{
  "moe_layers": [0, 1, 2, 3, 4, 5, 6, 7],
  "router_logit_norm": 2.0,
  "router_bias": true,
  "groups_per_token": 1,
  "seq_len": 1024,
  "steps": 5750,
  "dataset": "wikipedia_en"
}
Below are experts of layer 3 (counted from 0) of a mixture-of-experts language model. Rows are named router (the router's row for the expert), gate (a neuron's input weights, with its number), up (a neuron's input weights, with its number) and show model dimensions 0-95. Each number is 500 + 25 x the weight over its row's rms, rounded and kept within 0 to 999. Numbers have three digits each.
Before each expert's rows: "mostly gets" lists some tokens that are sent to it at least half of the time. This comes from a sample of Wikipedia text that the model never trained on.

# expert 17
mostly gets: " Gu", "J", " Win", " Cu", " due", " su"
router:509490508474490535516520473500430491503513491507511541471518467502518511494522505536454537467520482518533493476495488525498521456529526463479530498456502498527503530517488501476523493466533505528451520482492541483521511518478510487512470479468488499515486512483496456424478510539519519528
gate0:480544518522518473499518521529501499505519507477469513535487514501523480507508521484479499504485517489498510473490501493548503525472453539505529512497498454499517511489509480525482561498492506497475480495484514537489558480488519555498558475505585467533488518496471542480474504537478492516
up0:506491494503512485483456455521528553512484541461527543503515531525544528492505482454507470498495516519514515519461528488532504508485494508478497485513492531510512501452472493522497499513484516498511478534445477497532511558494560506506507537495523499564492514555521509506503518500471484506
gate1:450508497499495533453523498535522490519490487536520512469520485517467508506504523470520529510532490511526478480510486514535486518525518517499503452502505493510563539480486447496540533547510482499443499467489485467506502509477542470514491488497486491494482507516471527507529538551535490545
up1:471502481461483546501517481539524465509519441485491505498504486493495469509522530533512523483486485513559547521500454513516496516520495495490555458473497508469461512506473491492565490492505460481483506474479525542517483462510471482525463516470524529482499506479517494511516474542492514515
gate2:469493518493496540520505498478527509484525538493501471461495489509517484537524501543487505484482489520526508474490499499536488497530477518463515492495487454546518519531488478504524487480541528475480506511470542497518514544458463484521486467498482491493455553474482465496420514535535509501
up2:533494488500498444488488504518498491526493462499484516558495528489484525465477479465519490502520513488490474518501490519487495525503514486530486496502518529457510500476518514483467520527446471525525498508555487511488488437521539508465522504508525481505530452514501546487569505449471481511
gate3:517486500509518518503491529456483525550499554526540553535524485525480516486455520467492499497521485526494536503514435493502536518504505485466495475472485487513514522513494529512507499522493482510534500440509475476485522533510517475470490488470498463476485502499552489477447501470540520512
up3:534491498467502531493500524497495555532538559534503531512527495500527543496478521487545490502529489519489545488491456510508545512488521470484523487441490491508513494510505521492531495474477463505509517476507493475523512523516531490483480480462525448479487491512474497456463544506543524485
gate4:531512476531520467459482471503543512505505487487485532534522489510506447491490486483512517507477519500541498565474493514494491496511513530491485423535485470452528505528487456471463508535507482502460525527497475500529501468489477499519518552517517509540510495478512498522488504487476457515
up4:490510506515450520548532495500505501524512491518485506471488473505518509521511513560462493498538458525497510461524502505491526475498500471504534542460543541517492492491524493484507488479541541547493518461531529490501501558479514519496479456490522483477498491524491525446535512502541510527
gate5:486494487513501496478520493490499508528539472499486574498466499520537539484536515532543507474531488532486455502505496492562491501482484490501514505522497535495463485557492457514536512507526495482486473480514528542522469497510510462517511504526464513524521491523491463438476480473513486523
up5:490510493491497490493543478523498553556523493496505519483494462521519531499556525502548494481501501533524477509505509525536481485461496495525530499515483508531518491550522440509501499505524499466483455487517487512506505472503498455509501497523473520529503501547473462449476465465525453500
gate6:477481524490482471449484533506470465508469522502482523488485517497492508506459557470507513515486512488529488496538469510476531487494499478496489550514486532490505484475492500476468521464487476508479449523493478494448495514491539473505491495483535518481472518511501473537438473450524543463
up6:488510480532522479498485477476496505467521481446536503466475480538472489512538504508515497520513523517452507497515483499515489516473467544528524444529519511481507498491514449550516515509484484463545490512465498521540536464528488493507539492537509544509529520507514484526545524520512471513
gate7:520500505530522509497532521511531497453496492513493517525516524517488468546490487510467524539493517476507508517548480478481558509513481536487485503510530530478469527534495472494509528486492506508535482483509527549528516452525488544520498489544467523521529516477554487496481451538491463515
up7:490518509519460513506507515520497461443513483492463483448456516497522491496499480525507503502519511506532499480511501487511516496504501504500510496504538542448452464506462480485537542488500549515512490501550528533520489453522496530500487493529492543499542444503513509481519486515486435515
gate8:463511544504480499514500487456460505520546518464498505539500506502476458459532499541485490507497516486488474548503478517457498505480483500517517529479501535466435456520497489481504487457470515536457496519468506487509509515486517550527505518485508486500467447517499523510495471467490520532
up8:494460479521482486482496492535554470481493469484495462487481507481519502547467475500472462538502493459467501470515529499513513519501515523522491491526514499485551545436512518498534506549504500484515502511528460506491500485491476471457515516542510499489545531505488487498518511525496435472
gate9:509516478505545523480487482507510530506520503542529463489495526489544480541478501556525523525484500486494474519496521481498523497508489497517482455530483419506502526529525475492502475503499496485518504453438505505511477483492491487526506490506481508479502512474540476505440457518494563523
up9:483501480508507438532498512504528520541501488493505528545519478518515509488524506460490498486545496520496505534506477464459544541480450551494504531494495525494495501469535472512487533497524469490489493511501493500523480536518476526522532508505538466561501486482460500546545517535504488482
gate10:495489485539483494540488550444473522473448515512518534494506536493511469460474496456466472506453539523524552548493477489523480494483508501488473505539503499470499489486483497531503486511443456500505500534500468496489510485504479496502511508522522525490512505501529466517525489445461505508
up10:472491482455492540494536517492552474496464439557491463542512485539500524551508504505495508532489498482526468475505469508500504514525514502518495528487558504518530526469485485503508474496510470505481528495530506490473460523461513517512473481468492508483482512504487459487513495534442524497
gate11:495512488473502496450521519500458539493478463513493465472523468552509547498520510502479532458452548509492464549517487499531506501518512495512522516510489490531499498494494494488535496547436468490507509517458510481508488479531508457523500507455495510491463520454493469464497475481502507495
up11:498474492518521497559469494482520498517522528526520550547461505455458474521519496466507465549551451514505512473499522511472508498474457512472474472489501474458506488517509510517478516481545522495528519500526479492493482533458503513459504490529495482520532509521545513491522527511516517503
gate12:496509499522462508524498493492501539534510494468486509513573492508500459487472502467493501497490461517424479490512510501503499507488526507518531537496464526485508537447495511494493454538466505456485511492512509505494475466497463437466514499513463529491489521506475536482509481458500459506
up12:539504533483497527523554462487511486506482448495481475459467500495531517511487517551506501495495505498485475461494531526487509508510531483475499510498515515502517536503484501488497471414513534546445546490521519506474534513476506524548469494504493480452493487503507507481482519536495529497
gate13:500517496524497488496494469509516523557510542550506509557531490539509539498469490486487514514495543498455491541493507488486536498498478502469523494484505506485482473513480529513513532524457508470474493475515516473456473538497557501484537493517475523506457499511530507491484540462552501533
up13:495496533485516528530530521487493470450497458452518475442484497466467462512488505528493486490504444526554497481521488518494474515517527485524490517518487499511544529497520481514493453509504467535522508533486505524510524457513451490515474492492527475517532502496493484513519466551472467504
gate14:456537463504544498497474488490486486453468476519496534489472503539501481512494504517487485490500479491544489455523474448463515522509479489486500500479536454522539556477478456506522529462453498465474521463514508487455489498476489490504506500503503471497515516494488459459460484493493517483
up14:523500462476528520518519476535475502510506456449513521491483478489504467535478525528515509491525525513501501502500525492492518501557508472496520466467535510543480535495498451503502498499516503490457542467459553506481485539530452513504471523474493509523522501484485475461447488523494529526
gate15:475517508438512505483485481517433416484532456494498498554464532493524505489490489502498487487480531494467506482504504501507491493497508491466500496499513516471500532513493487510506577468501495484511488547504509530502457473492492519496497544499509475500544529514511530520507557524512493485
up15:471507503538500484493465511453497507474475516504485461535510508513481457462502518538501479542492504446467508533505483501429485537462473528511491535478511501489503487488491503517506539454468533469534459512487493505500520483503483481464507443491495498523483491492516524532512453484507533474
gate16:475501466481485521485485571494464461448518530527495532528501519501475537523487477524481503461482515490549486469548497490491520481529508501515470522506519467493497529507475485461483562484483457520484524475503540504506505493507515528473523492524481473492542482462522473509466516493514520519
up16:507501474488539507491538469541511538520481513476511463505475502463497434521487488505516509546507495484495506523519514503481497492449518521527504477505516469528502488519517512528446442507500466502518488533512495471523531436498485515517498493499519455512476546511454477497477479490452468483
gate17:508469484516488483482527550525536504474493484525520541498497497460476496497521506498487525481522523454517494534512486512497452496493481491509493496505487533433484471517463517469540532492475487525468491528494431486500495491486550526539500494525460538520504490496526450486541481522520479512
up17:538451463492498487511495546495509492514503494507507519503514498469503496474508541546478540481513495510534537542519485518507449492501494474477508483451489503476481453521442528489531490457515523544478501508491498476504507502464531501559478501520502503517494491469514461480495494549506447481
gate18:511468516470447522561521509529436527504494449482478512472510471501485537497494489476503500495467478553501500534483501532514477492506534510496457501465477463521517507551524506484490464513506498462511497502524485473499506496526470458493515545491482491464507479481505521501470511520442484494
up18:518491513463466514494524513516436487488522476487506483509504497497485440504468516515488485504518493528504424530523510545493533458548556470505428511465511518484519505463505528496517472507483478510526487500540518510454519491478486504509511483506512470485516519508490518459506493501482529485
gate19:475482528496499526484500481511471519496519491478489508479524511492487500520463527455491475479501543511498490474510487488494511491521493479476524492503464524497503512549527546521470494508463487493512505497424456471467524448495518457448497494454447484490477488506455529499491500459449497482
up19:494519480532490498506499512489510497513461469467527478505508513499499462483468539494505508506465491516497515509486468520542479518478500511491498497519493462474521446453465455511485522543468503465557477542459472543553505537527513494521512466535498473473513498503515463483477462522470490490
gate20:475482486513510446497504518494487519496494494509423514447482505494490436517451542474532517500497495499487531490499505465530505497495536520457496484513474473522504473556546503487511483503523514507490543480495479479524488508483493475486524453501478469492494490475488527510512567482500457495
up20:535512524523498534472536492520516483496509541488502522462536464514498537506544467532499527504543474505529465486483485527485521506526484493520522515470534527481475566495489480486497492492513546537467495492512528517484480531492502467517476535481562509501481492493539490459509490504515533546
gate21:476486488491489455426468495501483508517493535490521522476499505544545465504527506469479505516498535533460465504504497494538483527519497524507506504526488501493520505480504506510524479518484485497502427504509457536481475536502526500497512458509496458510451554533508516466515501448497486508
up21:478500476498500518452453515510460530519493500454503507479528503487535478521495511442468497490509513524474474466491505491539478520535511517511491484530494485494502503481476529498479510539487450473524458538448488471463501537471522509487517464524520486530485528484499541499483519464470515551
gate22:505537478506512503530460515463475454492511537533503527460482477509525482494514552511480469526461504512487553470524530484474492494482490542449467501505510471492518532482508531504515495460531512481493483484481503520489484551481454462494526469508484481478456519503528495533465520478523501520
up22:496426492515474539505519497536506507501532480466506478494484453478494535543512475527481525496508523525532528512498494506555474495510477495483532480509501499485492523512504510492560509504540501490437472519445524459499505492477511507489511509475476567492490535498497521491459486509523512525
gate23:506506507538526486457499532463481459484496496519520518538514539535486507489558500493506480491479527459437498505501471466510498524481469511498489519545480513485502505500485495508451491520507493538519450506511470523489496522507530553459522514527476472520480480505498480503529485447487497444
up23:504457513500501486491505472528470519503489492498474525467505475525459531532479495492510501476481504473547469537501484504501541475494516483483533487561467520481485541514542520480486528512491492495506500517436492510507474535531514510495501511494543531527532446534446508517497516492554532497
gate24:504555494543476486485505500492474517518464497566484489485524506539471489448490486517505498513464549482466546492517461510466487482498494492497488533533519521470481556517478542540533480472500503493522524493519505509486488502486502477522498491490462528439489490522500537516490471475536508509
up24:467486461499494496517568478513488518472472468511457469505495493481499437520473483485484503515504506518532534481500481506525507493509501491486486511474546492504456482524458459528517452488516513471457523537512518490529466449469472464500485477482453487474511478476478519491508502494527524472
gate25:519511511475460547537529503545465501521494466462498476513462470526490471503468477480489499508472470523515489501456459506521544526527499501498492500534514494493438492509526510472497498516512452496502485502467512487480471541444479500533530497514502534499490484494484510560476510483525517548
up25:480500493551533479476521509511525526499466493516506499492503499504498514522527436484530500498469507451506491522514507480508478535469473535503480469519489498505504515500508540537504472472440490470517488471485498491465517516527506465474516513448483504486526510554514459488501495498507525412
gate26:462524480532507469494455492501500503492451488507491493523503481516449479488501492487502471519484510472497509505528468454488485532486437532505484484515531447451489498481529500521473502478466446479529501503477491493504533541492512506505542467543496514477534518495528471547494471501463527518
up26:528516497497510528501453511472531494466487545513532524560530494493513511470488525501427521521528496493490516505507502515494517525509493496538473482476515501490479501514479542528509490482488457482472532478476482464488494556520507510469486503545521512535492523449517507477525460540524523536
gate27:486463454500451512493496515481521528466481501511488479537521497461497488513534495489507481506514498518521488485469525477517482473539506507487490471499512522479511491478464499479479488502474541498520518485493484495523512517500512566505479480542483540527496488505571440525526465512455569505
up27:508517466494503521490515486506445473534526459495489511489503481503516495501532484512524537499505486530548509487496509509532483457526534475478485488474542530428486526527437513499519504474552538524480534510496534524529522513471486506523475538454500512483493495486542527499495486489526512516
gate28:468521496500488502511503530503490482532496465498508512502489522520448502492497497499523495485476518508462530543519529497552479508442553494559521496526476452507507469521516530514512461546531476483522513502542484487505478488521475445457535491506469492490494526484482536523538502493494532477
up28:461499473533506482499485529503483493531492484509490497503469491482444509515494524488509511484475510473474507520526538506515472510451514513537539464520453448480486455518527518499541475530504472468538499519537482484502487471498494439436533518490468511477498510490475526502507485500487487454
gate29:468443502476469484529469523491532524521492522539495520536491493520523508504501539511466498523494536475496527480505469483506509494504500509485479514476514516511513512487492527509494514518527527482442527525514480465461477492484541599506520473472539483478476470491519521481553501497508524496
up29:488466495539532463510488501519499514477473536505487517548504494490507501491519527460516501510505505460472502545484518485449487509492458509523474476534514515483494516549507490523494507514532500517462490515474490472521458552458552551487519452463485530543475525494475500509518494531510525487
gate30:482507498472492502513459515469443496547490498499491519459542481507496518476550489503458459489433503523483479515524463480524501507518504488490496515476503468517545507513549496508493503512481469479483514476536485544515461522483485496470521484505517470466492536514484462439538496509515485482
up30:515493482475466496521469527481469511538527489496513538420520445512469510474499509535496495489476481495571498515507483485510480486515515502473504462506463477522512499522546493499492513464480449495463509485519525526513467482474474509492509488498529457463504499510485459476534470534481502489
gate31:519502526513482533477494495528510480498480502478470481576558517510472437492503473487486520496502518528474499456532507493517458538514483476531509530508493521472446528475447494513510471512468524477527518543497494520517534464497519467514511523483505508484471513469510498501547493508500482525
up31:462480529502502480468460495489521476518490511480463524544483519522480505489466504482504488502479520476447537540528491450459483509496479514544476474503479469472515537470514509487471543522456459483537473518508474499505524514503520535437529449514511511506513479494489506493471516482503484506

# expert 54
mostly gets: " Gu", "″", " colon", " War", " deb", " constitu"
router:513516482468462466494510477509534489489480497509475491460488466548500463493461465521500528480510521552523534478510500487515486545540541456493524514463482477539507478510476486484488462471525524521476530506528547458522483498491488503529468542516524480513476501486484502503512546537503484517
gate0:451511533522545478536501553484512524488457523495553541517529499474506525462489516504467454549500487481499488533471539481462518509501482517511482496537474468468519482488522508499530521528498450489540478509505482518496508518481506536485513469495502482514533547491519510496534490528520488477
up0:498539536482482530518552515462517490502515455486486513509530511424458528562500531498508535543507492517533502503496522511518493502490510511497524502521523464513476495481529478463475456528469469518505498522486483505509493510521475541473480514542502487526517454469471488518506474516500503460
gate1:518569539498480504507524482521503510506529503458489442485536495516498475521493498460463496483495480530511466497519478475532475487490518507516470490494516513518455472461482507485530515529506522490535500496509517521486535496552488478509488500526527471510511506527445539468444446491498479480
up1:475489504459474498518517475519497513479487508456505493493504515484539443526506476504505556458507501539509510458511509491522480509537543446480516483500473495484496488539481475479526471483556533501505553460507532481467501498538500479532453496499521489513510498478481490484472469528546500503
gate2:515537544473479482476527505482521529481498473499469461491524499482573501497467548496523496514505588541495528489493458487499459501521513510467543508526530530503483475491505467478474510498501523481477484522482488511521476508532512485541488502519491524489479508490484544458521503494473508483
up2:489443465542520510529455501478497467536481511490506573518476493522467466493510449492505505505510452456493470506492512515492532501483484524514470473477465486532469513533493532504510511499511504511504505493505506499504522490466480537441495481462517481518529458496493455534466505480519515516
gate3:525528480464513482521505458545489506515490487479521527487508485511491447476496503532467527487530533514551472487507492455523470544524499498447470507510497530518493533530496494463483505472512486547450467498513521514500472478529510474516462463503473488529507503502525483512478487502474557529
up3:487489518495480485446507518476527479500483513533477524480504483465513500513499445484549427479477509478455507497510500497516511443499475484501498502443470446498499520469499491496543518483486516456465514476512488479533514513486512438531529497508513524504483489512491496526499519523549516517
gate4:492511494505471495471498498533456521478471542478510496470491510479466486513512464522510483495513481496501480521515542469527499510504519518445516523510519483431428456486466455483485492509487463531492483493516503522509447509479466492504493512450507489469515492459504531522503514507446519492
up4:508483471470471486526479498487509512547515468491493507506474524511493457522502476481526524531493495525503513444513504464529484523503491462487505437486508520508482493537489546508489512496546530481467544481534507525498526506545505529528469486510475558525492469534502541500452468509524484504
gate5:493475472485460493501473470496507491531503503527529528490523467552509512492494481515484489504502553500480545518528459484498485478520505477524468531492522521522553498518468495492527544506502501476474502474471509526517512489486562459489469517486451517541458527462531540484502531507525514521
up5:470529517528569485521508528539466502477476519524487503516525488507499492489533510463490469521507468492483428500457560501481494494494461518481487462505513497490490505496538511513474487521490480515545479496521463480493511544472486517461539511520533502460538494543511473495519516505495470497
gate6:444535546496513522509455492477480492520548494497509523520535465476495517457519504485542496488492506516470495517484514475506483500444488525508508477484479492484526489461482518530518534516506495501505426470500499518548494507481532519448498491520510489505466553536518505521503523453520524507
up6:444477521469499481534486499505531519513543456487521497520548498530502509461508490498483518499499488521492531527488517484514477523499489517447512467517476484489531514467514500508517543484500433493438482492490486486546513512485541499489529481489483501508452576510512519504496483527492474520
gate7:474506466440483496525539493515507463527498486460482495503478518528516467523476482524484539467511517499518497466543516507510489483515528462473534516470493483487474534532475483449502503490475523522453532530517526545521483497527486517537470537480503472477503458490491510481523491538509473535
up7:507446482506486491519450508496509537523509481529514553519480498504484489475544461516512473527509508496451533503497515476528501521506497489458444488461465476508495471468454535500505517507555506528484496483491470524530484474520522482522540543469471518525472530495519513511509515520481503467
gate8:510511518493498479438466494507481490449471532511472509484507482469544504472547525517513517511518522463470511517513500548497511502456512520543509457489531509485493485452493505496448538444514476483523494500517506540484462506508497478545536465525485476510465513476504505485483509500480501464
up8:491512513536488481498483518489478490488471497447500498518499509492510520513507529484507494507493535488472501504516507532481468483460523526572483474563525500456502501467474507498466549485519452501540489516507512529518521496516502502527527449492505528473499569467488507510496439522473485517
gate9:563456502496483524504491540481451474519519504474505507500463504434541527481503505491471517506531458477490490466529466506550483497481504500503511485503538547456479500483509497492503522477549527532538496506513509546498474507487504464513527499503491491458511486526463488471550492495513510494
up9:516507538526526509498504497469484500484507536463527498481499476441499567451515521505491515534515521438506487527495499531518504502455482536493493504526530518470476495484505500507506525499538475510538488487508453536464480517501513483491542526493511494475530515509479465486562508492506523448
gate10:552517479525483514479529491471517519491500524496465522482506490529501480501489477524503512514518466517522508464470503472506502536485508465466489518468487484524448458499468508459541468512534551528481535487522528513517519498480498482511511499467536486514445484514457560515536486534471492490
up10:446499513484495475516480480535506496501502489506525514472529472477526496473520538509527509466509557508468514487523508512524502508508500535526558477501508525468567529497516482519453542482505456461505490505475483486475499513526501493478475503538473514529548495493539474494475547468534506494
gate11:464538507493491533496526543509493511493489531462499446543478565475485499465469484495530473537454515475501528514505476497459493506492488505511487508506530493478469495502497528537510493537487544495503445461525483496449483510513507536504478498491484511465515459476459512533537503502486520497
up11:507504554492553548512473503475500487510503480455508523501493510531528528484516517508488532505501456485482482504435501540490481458510520522468489535570504505472510513462496516525518476521486467526511490494506447467508493501529502529511505498534511523546515512455506478458480511507524524492
gate12:478528472465511512499483509470475494501486479494513514498489513519507501491539437502495466488497458488476487490474497489538533454477540514474448459477458490495490531492518559532572537470462506458490500509520509498490519513493462504512498487459472520518549480507482508506470483515494509499
up12:509535505493476487465527503555531522483500552501495484526488448463546487513474523527518512535515517566530522504494502549522487524505499485460537515465498463500485466508498448475491477498499519514514508505523525483501476457506506465544477543519509469473492501507500477497496534481522479518
gate13:474510491546486523520510514502500498501495544472489511469460498489476504424526503505523497512512502512497519514505486483503460501495461538494482512513536489494509480510489482513485507524499497505517507454509511508536458513526524516544531540474489484458530505469560424534538521547509511482
up13:516473485479540520460475511492471490510496469509511497546502535477514532547540516516470501537494506494512521505522471497467534492493510503495516476548539456465490523483511547482495467526567463503485492521489495522541519507488509540496505462536505496526502520445465515465478500464495501504
gate14:497475506484509511504530515464520509537514459508489465529504504513434480546522517549544525492488475500506486607489522486497452502499518512484521499550484465502500472505525496512506489530456457512483466515506470468508499512494502510498496488497484484500488532517512487505505488525547471503
up14:456532510515536484529461515501468511479516509517517526533502489514444522433538509521498491503496495467503512539498487508499498493489465559493475493542463466497536488497533528503516493551478479483527461528503502507493551510486475501516538496545472459513503498540498462481489495507520502479
gate15:524526529497498514460521471508538508498498490513513462454467477503489465501501540514503531467468518483494460491485470463517488499530504467468519455476462514473533482527485514542499473499489514501454522515501533465504519507519509490490469538557482508477530507489541440456520494477505521508
up15:487492487521498508516473524499458487502523530512490522536521511484522538518503472481500468528521503468490527509516516548492509484463480539518472562501558508507466511456503484472484518491493475506542470514494457542484470476478498504500539482472532483492491503531473552542474531473501456501
gate16:506486474479486465510497529524514494479551522564488524529481469492513518474511454509516483559508494458510447525497483510459496539479501501470486498487499495448471512490513476494516499515497539515535502495521480517486471504472478475497520481503534492523533449559489444487495526478479501507
up16:541512472473516494487522482532503504493553499500492500562479491442494522507537482503497525524529485459484485528459521494493530519466503454464526508478513504498459515509498518471500532482505515491517506503523504511500471485526481483491493467494535497551486486501475499549415547517491489504
gate17:522511495527494475486520492482507490513484489543474507461541494506506508472503545498500507501474554527486529483494457449457515524536511495515503454512510519516575514532521523518474483515495499490473538478465509459441495474469483474513494496503481509493496497541532506501537483491537545500
up17:488470498485510515509500535507483508451479545499510489471502504484488527510484491503513455522516470480503463529503507563495507453437473537512474523513480479490487477509501489521547500479481479498533465511515425515510515533494523486480520522499495479517504472496505505486454547449517458511
gate18:501545528481473503523499478458501445492483505497477519450510523547486492504487501502486471467488506512507527486535500492493500485504507497530526457478525491543580522508494511522537539478495495462466495497481551492548497456488510501498483503519471541516476530520492522503497511533539519541
up18:510544531496456509512511464467494453477501490507471518430480514536492480490476475510512477471505513501503538463512483485504478476517511495530519493472520496518581520498488493517517515505506513476473479494488565483531505462488522504517470530493479543515487524530509531494495520520524518558
gate19:526501466516474472548532521521510518476475464488495517447541467506532489456468511468481507453478540510466503496505474475505492563516521521496471483490488500513536527503487482501474502510507517473490526493492507478525484466501512503492493562486509510463506503518539445476542483503486549521
up19:462491494500523479512520493507511488524523517509524513508506515499488520489465449497503475494510509459476447543488500492501502449493470540501467526546438524493491490483500502518499521497435509487567490518496455516458473547486504476476488493543506507516520515538523462486502502481523477468
gate20:513468501508509511505541496517478489513524473449466494506478504459481482532488470490490503510503435466492468523478484488501494474480526521527462506506463516502465530493522494484527495523456485488526511528519497500471497502501444484498487469432525471482527507533427493480492465506458499499
up20:508526497508520523477522495527488506496518493503497488492522470496470564510504470491475498495515449437472462508511499527514509474441478540529476479486494492488473548479513509515542512520483491479530451511491479537471549515506470511481515539498483507491534494576483514480497516468486508490
gate21:455499520501516499537493520491468501497504487505557523508513509526530509441507483522483492497494509486494523497439496532493528476535501521485487502557506493479500506494483519561463493507504454487527478506453440501511515504533513501507521472535514507551504518510527508497498514463561545502
up21:512496471501471460496496482502538500510511535541465493475510478504475517487486523497477521489518454461526458493481508507499517518458492506530481449474506499525499519491521469489513548469502437501485515502470543502509515487447527475488533458510534510487470523549531470447485492489476484504
gate22:507480480509495511546507538534487486489484521493494485508491502520495470477535498551502536513519518514500545489517472504493448457536511510499540489465493512467533470497496516505507522476539501511503535500496507506517527519518505496516488517478482544489472586434508549489495545514532476481
up22:496518538503501474460518468481486486497510479508510523461513510467522511490469514465484470457479464500491453485483531488522534526483482499518491523499488492536485536494508476515505490513463505485499485503527458492478470472480512480475528477516546473507519405559485487513511479465498519542
gate23:479504503463533499554468502508505521544502457486498503490517481527480499511508534559471527531500535477538502457500529488503515500509460478496524469490488505510486501549509497488518505506518479517473503523497474490481525451541485479503518487521465498538470486472430549504476466507475473474
up23:512515501472525514537510531515527511562533478515537495541491489556463458530496526511480503537504484476507512502538506493496486495494503507476497479487447495519474439489503520502502431541494489507480500483475506475488505473497502507490498494507476484536446491516476473510471434492512513458
gate24:491474502546510497444494503483497525492481509519463502493508476478467534439506529529526528515509524463495548532516485490490494486478477526503495532539537488474517494508481489509478503501517488505525458467500496513485494533480568486519553498482477510525497524507539433503457519496529528496
up24:487527540510462499501550489516501477495467532514513477448474483518490515521465502501516470482489487514465513464468528531509495478529491468519536537477489520540497496539498506527482514478492535462502533526516485468457518476484472492487477512517509496514491422495466524527520540527499536523
gate25:524488481562463454469496467478496490475519533518458475472484478509485524484509535516499510470500505473511502480499510523496500527465489476549483473484569514481499506503477462512504556468476504511471477498501537532483459471451525491498524505470518505486501527484558495524507535513495490505
up25:562510526502484504451472500521510493518548526488469463489509530498502532516501538506521511493483485480500494483562493528504501514446492447561504475478569528499499505524466480516508495486498509529487508482492523501507505466476532510487525534509492521465472487475513497483487457497464464477
gate26:497517470527519486444489468494500525488512464522472443509564472532542532479539505487472486478511466496514475499457492518516510497451479516512508493484478506453460512481503500503525518501484502526513482487493507518465490509478485504468511487468503444510528533542500528484496491446489458471
up26:498500490513521486509501487519497524490519487509504428523541489521537514498491534491513493527514464488492497520497462497543531469458460499527499507518491518449450493483516505504527504539486474518492485531501461544469496520536478530464526472493489456510501516535500507502490460536465467442
gate27:518541481484514548475507489479521475533521514517509496516505495473499523508494486485470495536502461533514445497489507501487518498489487497526497497438481469536445528527547482485527490515437475483498514522496523498508522486491451492486480509464527449520495452507470521480488499559471500503
up27:531516525517519507475465518501461532471505499457491498532486501476489504498510527492498500486480529458466455514480492527485465464490517538503443476522489532491546483471485544554478487500497516487530459508477471509476479519523524537514515491523474530451482502532517471533472496450492512501
gate28:508480511503445524520528560542519509518502464464498467485492470490497494499482508486491519530509442535508496488519473503522484536524512468497504493472457492520489488506556459497472495525523508514493514473512491479505529501514497471523475542472509452502556492514508470465533523535504461541
up28:500512481509560487479465481447477462492487518509491526500512530499516498530497492514500500427509545491491499475494521516494525423488512472495511498528555516487504518495455534511518516470513524477487492515479509528490455507521474499485491493515497549514470495449480534499467482491515546482
gate29:487544515479438485565503478522509467524479488467524488486530507507491462502517509492460529476515547523475495462539481486531506512499523502524533487494474522481512514483515506487522557545519453468488513528495512498503556496522504491480496466461485502494495536492471498476533516511521480539
up29:487531462510479512522523535500504505515490523515506542517537520539461534467521516486488500519456495476500513514515454449484484508483476552498495497517497485472543479492528470511505515528482463499502499452488483477529536531485478452516541449499474480480469541518516487467479519526478499522
gate30:460484498529476538514508483549442498515515464507526534495486521489495494519485506501482508488524545489508516493490460508497501437534479524475495490518530516496457436504460495549446523495503523514489472487498505523487502569505516500502509460477486503484489491501536498507516507530554494477
up30:469492516516531508497479503484454552495528485480477442499543554475493538497525518474537485512490510470526515511484510505487475484518476531472495506577510513507504501483527511490517489482504504507538468492506437503517485514455515506513541484519487471506479527528499471483493498477559511465
gate31:486503504488483515522507500517524488510530484493474534468520509530450484478471497517503523477480508521541523492505513524474459480563519531473510517522526499542497505508474456441553502531491507490452497499498506485527488496453507554478455539507506504536487486520496528493490466554517509515
up31:493522484493481522489514514485550487499526475490464538455528475501484479490436523522490536462493536523537509495505498510493491503555524522465494502490512499523532526538484468460542460508485506507456483511496535510519482462460483523483467509482518489523507446488481517504492491549526516528